Experts of a small language model.
Experts: 32 dReLU neurons an expert, 4 picks a token, a sigmoid router, a shared expert of 384 neurons.
Below are experts of layer 11 (counted from 0) of a mixture-of-experts language model. Rows are named router (the router's row for the expert), gate (a neuron's input weights, with its number), up (a neuron's input weights, with its number) and show model dimensions 192-255. Each number is 500 + 50 x the weight over its row's rms, rounded and kept within 0 to 999. Numbers have three digits each.
After each expert's rows: a language model's description of what the expert responds to; "comes after" lists some tokens at least twice as common just before its tokens as in all text. This comes from a sample of Wikipedia text that the model never trained on. Tokens count by the router's weight.

# expert 53
router:558432484501521439481426644438411527475452579537510447466568534450528510427512462563476447537490488464614583470454506598487468566471495535405561422534541430511438573506484452502427435489500610
gate0:487494564450485534469519584541473482471513449524532385439500523532486492622496549495402385541520468558569434539449411457582540480502533481443462599436478500464518452475545564572459435648506491
up0:409502435538561440541419417511477486614487477445520418451455548454489597559421630557528539485551524507548518502481546517512421635514549471453469469543489545506529519590460505524469379576479492
gate1:591499448444483549484402462502521544478489566524553556518558537511514488535401515543571480576514535375525461503505506418481480478452500471454517399512507500552552548497454415499440475493494500
up1:527514477474516543533396574377476535578525521559563468571554468473426485470496515431430533525438490478498508517490526565531494524497564405452574480529529467503480405447529522506504545426535511
gate2:403477458508500601546563444537502475501462522567464498476560436567482536473544481498442558523494550445508514406480477584575493550459478560475442541522505452489437531492507507353509461430568522
up2:509553548562394492497545490512488455436471521575625477514524412564462503454519503528447455488536587521571611445518531451450529598437405499463547501504502485518505453438618492524515525426512556
gate3:523506545531507471505443493573345542500367492422529574514502502468453444468510489536539574571497593505720549515599539531479481542483535535474506382495552487474475565459411506393557519482547489
up3:519402507453485499549488525539508481478515444538484479444497547606505498515476538514498528435522606548525533434400569443530503611470549500443467448534509426590584544485478506533547486622530469
gate4:493567504550546501440531492452443493526508513488529565557565485527492504534627498510497503471427443499508492399492450525504421540509425407468493489535525548515543437602517484454526459435555447
up4:518449476394514523495412528529376513537530488496460542461504414519471487504500524456560447587512485449488458588512478487499469508470542396509497465525513397473406503481546472544459419503514536
gate5:476494451453538470493529458546441503510528478504452553474495547460516591418540579487454515459491465434589463441481452645447442448523482536358486443593538480426500457428499474417462448556448462
up5:559411428557470578455432528461474545533391568573499471529559459520539517555484615468603527494526546505530544512348435512499586489470494456503481475428457560416519505461485502463381449485524554
gate6:411488497519474404554521492439453600495427490517415358425565499422515593587542466538423467496526396580504517558466519475526447510532492475505419442540520556495405563498566521482518588522519537
up6:514524462558486478441408525517428440502473472462537494564518518511527604457482459590482418570467491462588511511542496583464491414519519542553527561498546482539515509396455493521464460571469464
What it handles: Year digits after published or released, nouns like studies or stories, and infobox labels such as Coordinates, Binomial, Clade, Founded.
comes after: "- ", "201", "200", "199", "202", "198"

# expert 50
router:601462454387453477459383601528427530506484433535491500475535480580546496546472540486498505484497484583488514545508575507560554556492550534528498440487529576522541555530467513543417448453527504
gate0:524598477481468541390531469521422461532493515494490599495455507442529492506558423525519394461476489519555471429455557511532627484445582514598416468437426433545562545579503542492527552459466506
up0:476402548543465444506556462495480540564518499464505539487501416530407562525565469562507521528389528497423478587542539502486453512586464515493555606527504524546512472441380472483519581535421455
gate1:504510427440486561448452550537502511538449426534541512586523470475508508408467487508527477457531521503523450532471525472492548481421560461536478445437458496528548528534522590472428459556475494
up1:604438548474481477468535528497485506449494541439544651499536447502485510621491528401398459518433465643556561461519503494491490639526570478510412494541569507524582536479551422601501520461457511
gate2:388449543564517545501634543570489527515548520475499466477453359562517349511555466419579533564534495539528586575524610481520456472462437536504584392532492517373588536566433517475482504519543506
up2:558493595494546474500569492488550487528531470426544504517625612571577502515397462461400542525426460554480496456404561551514472533516497424386475499560440564601474495510527590503475391528442554
gate3:523498442537595358484561472516540467500561378583418447530488513544483473508499484479549469424437474478528560509470498486442504497532590433475510587484482497450495460512482468463566472552449436
up3:559496383485502558503437467485548503449457453552615475422466550465495554551440564550519450550507462626456481440550462506542571448565497546433484501443602512530549476468508545600464433501475504
gate4:459473500501459515505456434564432556432511510507508463571523552557436425583564562474577446518479513508528488486540471474467530511500478480560490480404531573504544613490395456504561442541496497
up4:595514518498446560520487528458509453534488423464436540551390433540503481548437448448539516512386478467398419533458556502436516614491476564495495479584491507613449522567400484523431604464531544
gate5:494473520617474572429502584522433495582382465499498505482568448532600504528466557485490498516423543645467498461515537513539459512479533478476368487514414452542604505556551485589527560521581473
up5:564557577407509432399516570470484474533425479539519467618558477419508468428476519551456481530482497520432404475468481475487541466550424474545461490469444437543587481556556532532460452468566448
gate6:417481474524516499540431552506437474483535536510493490486598539482428518461518455458539663450500411414574621533503488457527502393531523595552465465486415465480512589484512607564561543544455520
up6:470458508553480561521418543525439419471585479493500506470529480566519424599518520441533453528480491397541421492559501571504521426510557458468543475446549496490522525420463475412473508532550572
What it handles: Wikipedia section heading words like History, Career, Education, See also, and abstract activity nouns such as performances, production, singing.
comes after: "==", "== ", "and ", "of ", "for ", "See "

# expert 12
router:442446471492453445443406571470468560534501548553533523571526518560494518457512501497440496581508417498537484463523545490513496501496463457521566403433560467508465591559552478512390525422545537
gate0:404485508520454639547469443517456537535456507453470487570508659459435571551504508437530559542544507572544580485481532467509446495479483552497499401448478516555520480552572512595524484460445439
up0:465455490532499444616425488416469511481510459482563504462529488474523444486466539455504521498544498551547456443538556495528413483440399492486503419557493575555468517519525479525435561526542469
gate1:466421512626590539505509469531589547492507493481483459416504500489548487581450552559502536483577479541469473403544580518519584552454456404464490436513475415501439514508474563554481599463469508
up1:449467498601467436416481531478530562540513549583517480431483532472512544506514527553486410573452467575552465430583541413489407433568499484573480516414537477484489547470530457545359518511468469
gate2:473516626577537493363481495538428456497463545445502510544485506380423542501495585483510593521502458543474518398498593518515562512478504511582529385444425491492505509590441472531510482556456429
up2:394499395532497494475548575531498505589596496441488483485472514487547544464603447416528534462523401562522546532501541392462587503475485438490497465470554517472428526518535414510411517443537479
gate3:404479502597555482469493514505302482611532407549541504483415564582466545459518468469506433491513443544537450531506533585587612492494489540524412516441449458522502565596486498452520586415558523
up3:482482486470439521437563459512532510467585442529501483583567530510488500424484507443591518478538538578522560537498484365453580518513504569498515487488453572528541537555584610544450557433555510
gate4:478401520580511496483412548503557550476499548559523569497453471532489496425501578561496415528505526503582552474489542541509422508500482513528455471459500552555418561698484484450500539457465550
up4:500549596536534473560432496492514526460641527516550482467638560431466528542501549469444510589568478534472458516519421473542468589413513430430498496575402586502566452467491552593498453461468419
gate5:493537495531461478525409492573530383577428591457589422554563534534481505501494496498444474516518462484486465540478512343546574543505444419477539326482531466533470476479449580575485486491573543
up5:401454526455478482573533496579471546482481574494523486451437522552485510486470389470492492533442521546542572513511527476475462583534436536518471433514484529472593586510455456609507512504488553
gate6:379455318532501484482480556491515590551483537459432551416491486468600458466426448440507533387573428561481544453561452421424445440489486446583517539432488467390558476464565531474409403351517538
up6:413455476497513486495491519454401565557475536452530530570476523517547434521423410583522498497551491524491482517447528542505583534485533509428486439542398516564473474520545501568460537451468471
What it handles: Country and nationality words, mainly United States, US, American, Japanese, Canadian, plus names in film, music and sports lists.
comes after: "| ", "the ", "United ", "S", "|", "=="

# expert 29
router:472439417490474490432460599428483499530460549604530476588548467531451436399532490525528483484446443521599605458486540523516456584484474503481448467387497511491547519597466484485415463515592590
gate0:497514562539512522445504588588496558493399512525478542390459416445518528504551544492467491557534526478428565523476457513508456499525492586536480392509512511500482460491439585585476477546525488
up0:509573505503533419632544529379474475532545441548502477483468469525454469526520492541559527420532509560517520324450438508450483486542500465449509434498598460534495453554494410457569510452558543
gate1:523473529553512564500421498575565530574524497509488502568491448522473471537565538559489450524491572451578505495451485549508405562598476454555467513530442512509578504546529623574543553463438430
up1:466416531542546468441495629397604498506497440556495416573587557429537562453502516524526519490518530503492507519505483454486410520440525500480485447436525501569519522564469556587541513515531410
gate2:480466508527480523575530519419494461380535567577478483482499480503509521477459559526467484507561542553457508566547434460524456591634512447485486507523451603404528416438523496502568429488488498
up2:440433513456474478510611484504578545486421440581449462527500510487510377438521490511507445476515579510543532438524449441452550556585504467488534376536559642521457507537379599540506496458499522
gate3:407456500520457481549511533457470597505447520549466483539468552579449414422477489506514518504524488457454477540522565446552499454506440508454435450470484562507533459527486499459372499504494559
up3:473510405397460456465468460529529419504503483594539506460575468539508479550546623477562562540463556533552531484475626508554484517443455503485584470504524521429436590464442467478527487504497480
gate4:463469501519441516517505431362498537505425517620498506544448553528518451515515466492482555430458455513597523469518478435486417563404544475504545561546449520489557530507515546397503456409504490
up4:504578570501489511479463571537542498519417544505475567577482474539510535481540486502467565543436442401491589514508508572551471457508467468457495447466544596513378478482477492563419443478525539
gate5:562538462554533572477480551613576560492508447515462435540539517569412471473503469529538519387440425507526532534526500494420480533516543483477513529498458598486487489490557509525459474628521582
up5:524483502470516567524492461503449496422537527471549480565407538554455392491554433454565536537566379472447499535582527520509519478508530500475382470408525556500577473491479466499482435521538499
gate6:480475498592572514498531487463373474510445510491501461607558515471437460499543528515472548518483475588554510482435483459489434507551545505535459440497558568597498481548556446465469521544572565
up6:495568546501617410490546583439466459500542510518516488476484479551520469558520538446475509503514564611436510501539482562526450497534503436475460545508493498517480487484518455506508586547539481
What it handles: Nationality and language adjectives before a noun, such as British India, French, Spanish, Soviet, plus some other modifiers like Environmental biotechnology.
comes after: "in ", "of ", "and ", "United ", "-", "U"

# expert 4
router:633537518409478519483423479445488448466435534490503450482475452596476574536392446546441537511458519455515516505521574442489519566561436519417528516498522496430474494466481501504485565411490633
gate0:608504479465461499465492516518521429467479473482506496567433493564524466565474468529564502564489524445545562606505503512470418472496539544454517556537498493496579413460567516503559512549470498
up0:461537501480572457485433450483564548491469465467430457408551517460506494588493576451427454507497500557444410335467524510425558515509500485444554424591468500485440506502560477563544569485487535
gate1:421537557514448586492536456445547453488499451529441528519482545503434534565488399474460493460493444586399572528459528473519483525464482564456515593483500403444469494509490479501543490507510402
up1:501444550443572530443416462506490430484510543451498599485622520565592536554487494443489465524412530507511554533513533450565466587460540549532560471562515545432482539538588499518404447479541459
gate2:503593434512497549601467453541569535490475525514515530415432571480523561489568359511538598473475462452518512528448529438496439529561480573408532541584515479470521494475488486514512474584438530
up2:499526454511435431464564584510482505504429541541515589538473506555514590502497486477463541494493488494501474517450462522546501475517643479479483495485521535434431441505456504597508491479533566
gate3:552473465469501446519443551510500511496512471521515465467503488583561533429433493532555527436500477504571529472486587513541532545559455513485545422437529525504446636516568481443488501420391534
up3:524467502588507502503527450543467432415414556455529528476571472470502444579520509457558529466467562605436517523578576526418566499496494489543487499462518523532465514506462446498451553464456467
gate4:514567437448496584501420505542434559377426502559536495507478497427501502506499463400522607505492464561512476495468502555498493567527453535445479464507513463439548470404431605489510593420516483
up4:449469553480527543435501470549533414557564587534489524492495587559473555447535514462534556454579453412417473416449498514560542475431516512458462407507451538463493606581561520601505478506478526
gate5:512428546507453526472503464539493519572492413509488399513518487459484424591429464482554547385485479511502483409416537499475474503488455512523466390400555489449449496518490550483563465467549530
up5:544553440456543440549401529451505409520439562529494458445598578532525480414416475514454505478456488504447579478518543548504583442493591511494419437486494498559485633482482465443530552429554559
gate6:524541479447452446458441475545500388464452504476482498481509456441528494558366535507460612459526461575455517489487541613536595503518516555537436508454521462468491559415485475568542600485458474
up6:529585512450516524578507474471462557369436507543494524477533504499482530508495459531482546474487466504473454509494422509450516476550465438543471555583498520510477495410481484509423523507510532
What it handles: Nouns naming organizations, teams and collective bodies, often followed by "of" or "were", such as League, team, club, troops, Democrats.
comes after: "the ", "The ", "s ", "National ", "Communist ", "Football "

# expert 23
router:466518491426400511530455533465481532513437419577432526507469472428544486408516506503481539432482578436468559398431544601510472545476439428432673473372511519517523548494532496546491548519544601
gate0:565581519391465495466505399487565493486460451501547545487424431553474520517564511541517578484490478527402469459483537545551503592535496525558501499599619502540505499443513607517449507569589517
up0:519520540444496483440507440537500531510444511593522544578575432457528508478497530523507461467497530443492532434522518464482532514514443523445631455550511625505457606514531525574483477466443515
gate1:556511582573504460494459511535562411525404349545517506515565436501462513466576473533495471513616513500482465583452440466419451569480476484477501436497557476553588541521465509462539477483487506
up1:577551570569458460531540427502463530478539612422495532446399448499519516532443450457542417500538557459489473439458506471483496496462551476529490449530550533521511545426469583544436492467538453
gate2:539572468448562522572474380554529528533486569538515495462408560541520517520541477496474544469528506458469617472457527528552504588491539592469608518454445408496512438485552525465509542457537522
up2:554590524497419505524526557498505491577420522511487510526573514529480574396438439485440542466555524478464562421568517508508564521510542464485520478440457507488417526527472422574490484507484500
gate3:414530512483494515469501540458453496570412448481490473492546546488419425414421400540518570512593511442482488555552560417497519405565505448454573569493409566540511404520571459522522481492487458
up3:560523503573528413602518440544558448335431470470514493476458491436476466463495529563494493444574615510475582543525408427536489470440483521514470395484516537631661562472400457543581552485496496
gate4:541484461548437466566493539557504544518541490459402515436460462452452536498594590500483543488478565522453472483527444487531477463523424521547507531541561518477541530495502452518553403480517497
up4:534427469487464425453438532632503508564482499418506448481491465532543463368442571525520544522511573483519498463497475497401474388497504461441515445456521519549529533495509472596437447505509495
gate5:493482516470469430497535572487528462555497447498494519420501570521479501461410590519471489554576598509538526407542599483428474553537466531450482413468531439504556473539533480544471472448485515
up5:503520408523370524602536465494485497610486536528493463516499524487425466513451628509526593527588485518486496443519558468535473542525465570503615445408494454455553434507599442612473507547464426
gate6:518525468430564457427579475488402543552459504550461547453539468470511519501495487454438455557490536435576512483504453566522584529441450470457470493490433525582387511538428487398539529518550547
up6:560598404576491568550523507484506459565563490482507480471480461507495501438488449588577587458533454509534493445476499490508535564500573523421536481514465550457459545484458434484476511475470394
What it handles: Periods and line breaks ending a sentence, paragraph or table row, mostly in biographies before the next sentence starts with He or The.
comes after: ".", "|", "==", "===", ").", ".\""

# expert 17
router:455516509531495470571331615507564484563477491499447567562501528486509446425545435489404531571481435582463516410473512461557479535499559548443552489497539567530419470481496517509415494400511527
gate0:513401437436513572494401517499426473450482416466568503582448449480500475585490513453581536440453661401513502512505442586546459487505544448488488460498420519416603556531543538507508477414533532
up0:511530467624553472533460530517469520563560490489467481555530573410522516581493513507415531516437415488550517551513608573461463514505592562515534479548548577540404481479532515454561504513482511
gate1:488569436583499518484529465514536498506429491491491410509469453415498410396587403327421535492525429462504528499506439472536484492522381527376543474440486536539487357504590577488496490381499599
up1:421437559497520539519425501535479432534451515562542475515457521452539461430467577444387566469548459497523491473542481470531531507535527541487504541553546505449545463467532478414466465466527598
gate2:571588458536468434475547460524535476551447478618486583536489566479485514435436467481428462451539603547449552549520506470509470519523635481362455428426439516487535496582558496507450514559519506
up2:506482509524459543537513498553413505459502505416562522544498490361537426449500430538431521585476467443479524592526505506520542494528556553510523480447432483479431550457581538582501559565524558
gate3:516363513455484472559500553505474468523549457585475462426473500563553386473470562542466472533497454427410430470486528499600449544487452467448506544549516424589483516503498516529442521526525564
up3:598588432521635509468530539412459592526438475535476544400559501517543483509529488537512510512440542512398535473517417488444500394535503524439501597444549446494465583536494533557408558441502468
gate4:539449588456403529493495491584489486490545498381481500581498492534395520516425554526566494513580517522544537537599450576467522533549535503428534530487442539505528551495549484487507509512531517
up4:541536504498511444409515608511488455555481408429496436553567389441506488552520462526446568536580437503547507411508503542563485496561468523498523545521503611450444567457500524533456505423550555
gate5:522510501511507542625431491522419489591457457533520418544541521405507530489519536473462436566479476494413504521534466498541502568491522499447501561498472510543410453423519518561440517448582523
up5:514509538469392383507530560580536516506551504478483482547466523432466464497610453516475491405433536540501503456577494470503545493455485488501517485499478520455518465541532448487430447449434493
gate6:534593505444582502469493472518533510466439467549530514464479509568571498442469481435519487467533443456492417538487514486522505583440554514554489432484512573472529452461482416424448443543464469
up6:456493502534534501519450520544540563447527477445432535535581390482401564497542448515524515486468557450505493427559468466515565559478496479502524548504465534520531411488539562627496519480514521
What it handles: Final year digits in dates, table cell separators and units or result words in sports and election tables, such as 202-1, km, medalist, Attendance.
comes after: "| ", "201", "–", "202", "200", "199"

# expert 56
router:474408435474470583553483528547533537444422492559505490424454550514481479566491543530557518479479525619548465520583525553591412516595521469494563499510524451570462558560519437491528584519525445
gate0:542575405458426590456386469528569412594391475467503409548547473615469584553465489584504526502407460550495501498525459468519519466526457472582524475466441549533593498553438475420494528536499445
up0:479336549540521532515421535422503541460611520470551596484502483463572487492500369431524423507515502546444445528464546506563462548535640569507426486477484478503456499515553477460510533559448555
gate1:543494474395412603563514470431528514550582579443479482509524502507534507460531516485598454454452478499515582603502435481552463430522576468481519475427429365624586620688595544583496438544544543
up1:601419476519525549541508561535514458456552411581444497540533492578533535510486524483457504523661526458427517498533486451493470513546507547466495563519572457444582561522489458551515423413427415
gate2:492499438512564385457511540549473510544505487425549437494518447498492448607558551474554566454558540513470503417578517428492513501566441514411534445555539531525435599542467509441585531491508452
up2:486405460532430545519550511485516528469463530496421521534465526423495470482553531417486581449483455542486485475492516535453524420493420458498527535497495496506557521537459549461500482477459486
gate3:410578498513547480530457534526506477552501494546485550446432591512511529455433460433496483543516483459464457472515447495476463531524570412531475551501482506520448498546531585497487475508449552
up3:448473509424460439502466474509578448480578443459562386457534486540555526478517516602503506482527526467475451549492480489404558593471456449461592539481495421472514524536567387530554491455521374
gate4:526506410501559576493573478545528537574585443507521506504402544589504507557489489539473530406487540529408412416525539595522469426611479509503468516554495628533447550516530492457480523474491484
up4:474432547467433416558431556501517533488506489567509441407449487585481515384455490516505557583456485475542479613445529573481426470512490464556509530519530411435435482587468495541480439479481491
gate5:414506460464532437451499563426533452514503492539375543500476529611534530521491456492526509583546522503514583523533483581474465453537496559537438451464516615534431487594608492541447518430522458
up5:481490611550504475492528497552381519485547483479587469581498590542443433558523495568567499526550530557526546548487558497510455533471509482588493514526484469465461587568525401522432493452482470
gate6:526662461516501631448544532497614459456501449518587480493552493573504587437476518451444425533510518429536504622563482484569505516483494435454469474493482557558551459532517555531532528551469568
up6:478430551542450561414558492476569528481486536462425504508610682519423478449494454513464411395426504503480545460544479417490431528525560463579443561440484540611392498557446572503562534587499540
What it handles: Single capitals and syllables opening names, especially U in U.S. and Umayyad, plus South Asian name pieces like Raj, Dh, Chand.
comes after: "| ", "′", ": ", "N ", "°", "- "

# expert 39
router:494457479453529557557387524587486444478437469474542452549488519496468448410539385487511510488573570589485604490544518508501561482504549523386524456549478512510527487445535463472521528464472536
gate0:508513462545585502517491510496513476554484492441463460575558477470544498547457473439506515459450528470425581482505618401514450412472504472436537519512490441503643455456431430501490493432582542
up0:412522556417406537563490505454546534568460483429543511522539559384476490563477469478423465541450451393523472438460392496446461435487554475563513424472540488558539509496422462602551602506569469
gate1:571488471430446502618559557454552593508446515533487540472514484611489448489510551410438521530487568448434531478504461494467398517437541500456454466544464455543585472549576595523613471472392490
up1:382414555544424591495472543554465466462490510509506526514483583492501516419578518496432497491559479470498623427468522525523431522502435512432544503542480540562473476427481449516480496560518479
gate2:460502462460458560496436546464541561435559571460530531517545457482464477498525453559476459385448493509439529499477493456499524457550480595512530468467376553539516488493535534483468481564437521
up2:464416528509562568481449537571536525485453439467472523585488522608440501571466540476487513439472503563456494523523470512507532490518456467529516581534531518499481508461474503578459560559509492
gate3:499477514493544466567458580420519500529461457505528501519589515487454429494532511446476577543478601541496565450534607516531449444587550521404460501488483518474423484534515424481514513514504560
up3:433409501574449582499439524534502438473482447445527512481520482391506526550507487519558459475566548465495458463554544546498535416469517535478453561505548482532492438519600475499568471451589518
gate4:394401514534571521485472502433551537452567468475524496521566557486461474471551472480509454522379453448484531488490589484456528497508507550543563465513439472417523569590529545396512432484551469
up4:453463554540504539466434423475503427466493448504553517550491563570537416553475536540484538443519479540540448491440518474513628525501534509470550427527579519555398464548431538415511479393484535
gate5:511433640504486507501500560419408453477564517463432535467480484558456447431573448474491541526528476553459492500551526518521489492441476493560555547474487470408530579495511469466600543531536459
up5:439498547593400529541437508542489476599482448513410526497429532457541446485514521545553507507509530530524490450515486499512549524485472526504570426488493483546463524456434437583524500482553554
gate6:458467553502561480511482528519507521543442422472594515596450474497435478456474474559472464557498495473423570455584635497426461538521449553499459513579521498553469527483529420548557437513523563
up6:453424466468539598571434452526525465457415530543472559507507465514519544466553486408461507450395481504420515440443422544525448528457561476452441525539521555569429494441569472498526477392451466
What it handles: Capitalized modifiers inside names of awards, organizations and titles, such as Football, National, Player of the Year, Recording Industry.
comes after: "the ", "a ", "and ", "s ", "American ", "National "

# expert 22
router:570473531473436587491386491427458558546431583498506556579511481580495485472507487555425571488450506526525503502487465474490578561466507462454535473561465519543526454594529503538450466476487454
gate0:548489527423499473510555545486562519406391461435435495484513513470526476566455517421492487462523544525573425558462528473480493481522554522566431458543539436453563555518534502466532464564532573
up0:527391469515452434469443503494456560553590438441569509576522601454455464590519576510611470522534576514450524536427556434573457527510503481512461456436529480549466640516545555493541493471516515
gate1:548448532561522485534476421512509580565572460476514592567537404521588353448494509594460614509484444436459470568448382584480517618474434543451505447584519521539412466581534426470530434535509529
up1:528482524538499457471458518436510570516532528477514502528508514458567513427423529537491543521513401520612497531453469498524412599427431420554607540501431523352504576520528577563527445512447464
gate2:527530483456500451470516509494512414506404533527510531574555504546470568422527474518593506526534458500532526527581462400542437497434524503384508430475439500518469443540443502572498475475628527
up2:508527490449497466507528384557528501655560498449565485530521487567650464527548501520437539471552384376526493596583481482480484555554595538470472518557505435529374520436497514508470569531541563
gate3:518477554417575497513530473479510589443513482522534477508499534486415522567462468449432496494499509415445442487404395475546557490529412447515491435580501436533461438497597491554524587562472423
up3:530546562570504500480506520476531516537346457547515564556505560459523499509556513499488530504481464638515478499533464540523414427495537419530492447439469517488497413506469460455440505621573579
gate4:467506458472556416557525515523452506450563553401559535414507451457540445500523545501521495421462445545529536477484514546499466470460548498502443570506490420430433491505515542458461523472469514
up4:525445485470503567526526537459414391521505556576439491469543548522581486563438567503487512451479452466477484493383537540541519443508512447375456428473385486527478617626549428557425406510416484
gate5:488434465574456477523539471484519521459414467489495493566541572539547527642509512545499560475438505542474530476519440429524455473496374496508526358471548429423487498458483478469553377545524582
up5:482453409551549456505419484361461595526497493529546502509511584507452499418526459444505518590501483453556406520466527456506477541413352541459480468587461479489527499514559563518462462541390485
gate6:505559510501497622558476370465426522506499589476505529518511457470500506396426555489619530471542485479473530556468496479506515487521464380454513416554493526432542438510475431479473499430499574
up6:489511520510397536413504504428492475614579502527505561472449568533424484416451478515566545466523457588552511574565525434572468498569495529472492530488618523450505401579551476571579540436420570
What it handles: Single capital letter opening a proper name of a place, club or league, such as E(indhoven), O(borishte), E(redivisie), often after commas or pipes.
comes after: "| ", "(", ": ", "- ", "==", "; "

# expert 57
router:559480461463455523552402491456459552546566517452426446555621587483477595505489519558446489455517558527588561530553453553545492487518499527457593460525417515515479508543557581456502472444516556
gate0:446542444551571523543447480591509613494535504438418573465489603415459416580539504472545545471497464486457538503492482408518499474572531469481588524544483562533462554480553509474571436413496466
up0:456439577461544591456430480511520457511502546457534505493461580509475510465600561529548455508524478596398475546570522518501481504483504573563465411544505484457521497505585434534564407505550499
gate1:507468502604507453553511579461538461513560494485439495572534516481481556437566541465486505393565415478505529448483521425511504469513519485471503490507557417503520533534467524528488424397495451
up1:530508467443447524503529492537502413491481552525441539471544479493494574597513505540570466431462502543461526532476516528550617512447495545518534445456387430474586397579529507509466457428524485
gate2:627501536495381535457472521445517414501540528372465545511466529586506496465533491572581498496515561544492591475532570439558485522476477465470537493461496574403552492421544508411509458413514533
up2:511547528554449457574476521502480540432527523461442472568480455512484535518552418523472553434403498517522470449446475571563502556534580506485469517500465454542574556515585450485485395429562493
gate3:578564513504386553525445440485483579459520596451443518587494584520430537503524602547527477478418420466496484541513473464447534442524597480494495534497363540593542515523555633491461517517466570
up3:524580534568512467572451515524555550494533563453470447509511557387592529515507524541573481455545408498430542444544490495553538502469507559459484416449501473576540543472562496503430536443541566
gate4:509492563488514523506480498554430545526451549474513496510522582579420455554583450470486490544427518436484525523488479498473510425452559365563507471560549597452529481418555531485436482548459468
up4:445621465534466529514531504431475573565533506510509460559534526596397473509485480477502499517579416529541506515480500515474536504545409579513525604436498565572513459528502424486519552489443487
gate5:558371529479446539508440572529549454483486529538542568422526558448511577611566490520564461523457498480541585531506492438417489449546509483430471449453515474585474456449591583419485405514532530
up5:496473490475491518568527456586440493553499475467515419512473552424439499554523462510485444508484660569534534533467559455503553489582476520544477453496509537546587469494463525471545503547550554
gate6:482435516454503519448477509483452397404582531507489556527617540560551542407512464539412570496469398582492490479467497504507501463519580531504564510397513419609508480501536494513549506468522517
up6:438560480415504577571448485471547529490472522540532594477454434645562559496486476513489579568473430433549498534538471561532461447573556499477507506587563492510520444500499528510560537553490500
What it handles: Numerals and % signs in census demographics, vote tables and dates, such as 20.62%, 187 mouzas, 1 April.
comes after: "| ", ".", ",", ":", "–", "/"

# expert 34
router:506577534483551472453491527512421539582529512560473527558530436479490435426512413466446479536449498620497543463550535513493579511542462468442639510507558597482422530472504418497458496364511504
gate0:526495493498453416478485494536508472492476478500454584582469588460451525458490552488501542501471565516521588465526506619423486460547555555510473611466468538583532480436462444601534518484508515
up0:517557465466499616545549538526568446535472570510518560468562521501530513429565427556478521410555639501522553562543500544497442556577537452510550418574548510462540479467475533586442485508555394
gate1:491497471509501498479462400519525578596554427573494473460467524433468529543497442516475461563436449537557572444529493522552515526483511543502445525453479507493428546495453482514401506455545508
up1:430519463453476416525460588484486553455486501486465534545529459473437478515543569480515454554558460513585504516456611493601485427480459404481606501521452524491331522485436492403437504411588600
gate2:580430517417470495493425506419403459455479462549438551461559474539516498440464535549533509454418526606517411471495521487387528420448478517572574512544459404485468600457566495462488510504568546
up2:473453469573555513517511458516572501625514421510495472457588479495632537449425492438469453519486511485411471506520530427438488483602428514482532502451484430555498475491518437448497559447449519
gate3:533514502527500569369508460469563444528422446409449522506471578530550488514534546456466430438617441595420536476399440420485510533501509469439481444511442548627420447439534451595481573457454594
up3:363559414570517495543483594546469502511544556493503514571416478459534492517473507501439548450485452571455467555454493499479503473472445502583521413551509536397534537451540498492456427464490508
gate4:413472591601351610532531513537448500548537439576599529481449492492494433462524468540431405487526487509545540515383546516498536500532491477476518544516455520467475455538496476448563544448482537
up4:500465519499447391531468436550511436491532467570482444617447528512496427473493577539499590455535525417478609602568590537547501549538565393507546520561473554450563553498535583535513464493519585
gate5:419499499513418492504548540538472589536548459507423448482471376579423561461468508465480466410375484523515510498380513511553536502538569512412473452447488493499431519509497461529562538524461549
up5:566530519520459569559617499570401532498546413535600414486445504517496455529513474532447548514508565638441563571561545429556462508497381567493497539537504455628521423504546563530519466480496509
gate6:511454555479576424525469547479507475532555417507486545399616541462578417385543459465567505468438462513452537482415503506526543552564610452495522511457461407458514453521475466565532467478558538
up6:481400490524495549484526489403582428506448433542477399484598487541481507554471532483454451509503527539547568464499556477485509554503581397506479496542429565568500571474597477372567592481520492
What it handles: Bullet dashes and first words that open list items, infobox fields or table rows, such as "- Directed by", "- Released", Production, Best.
comes after: "\n", "\n\n", ". ", "for ", "on ", "\n  "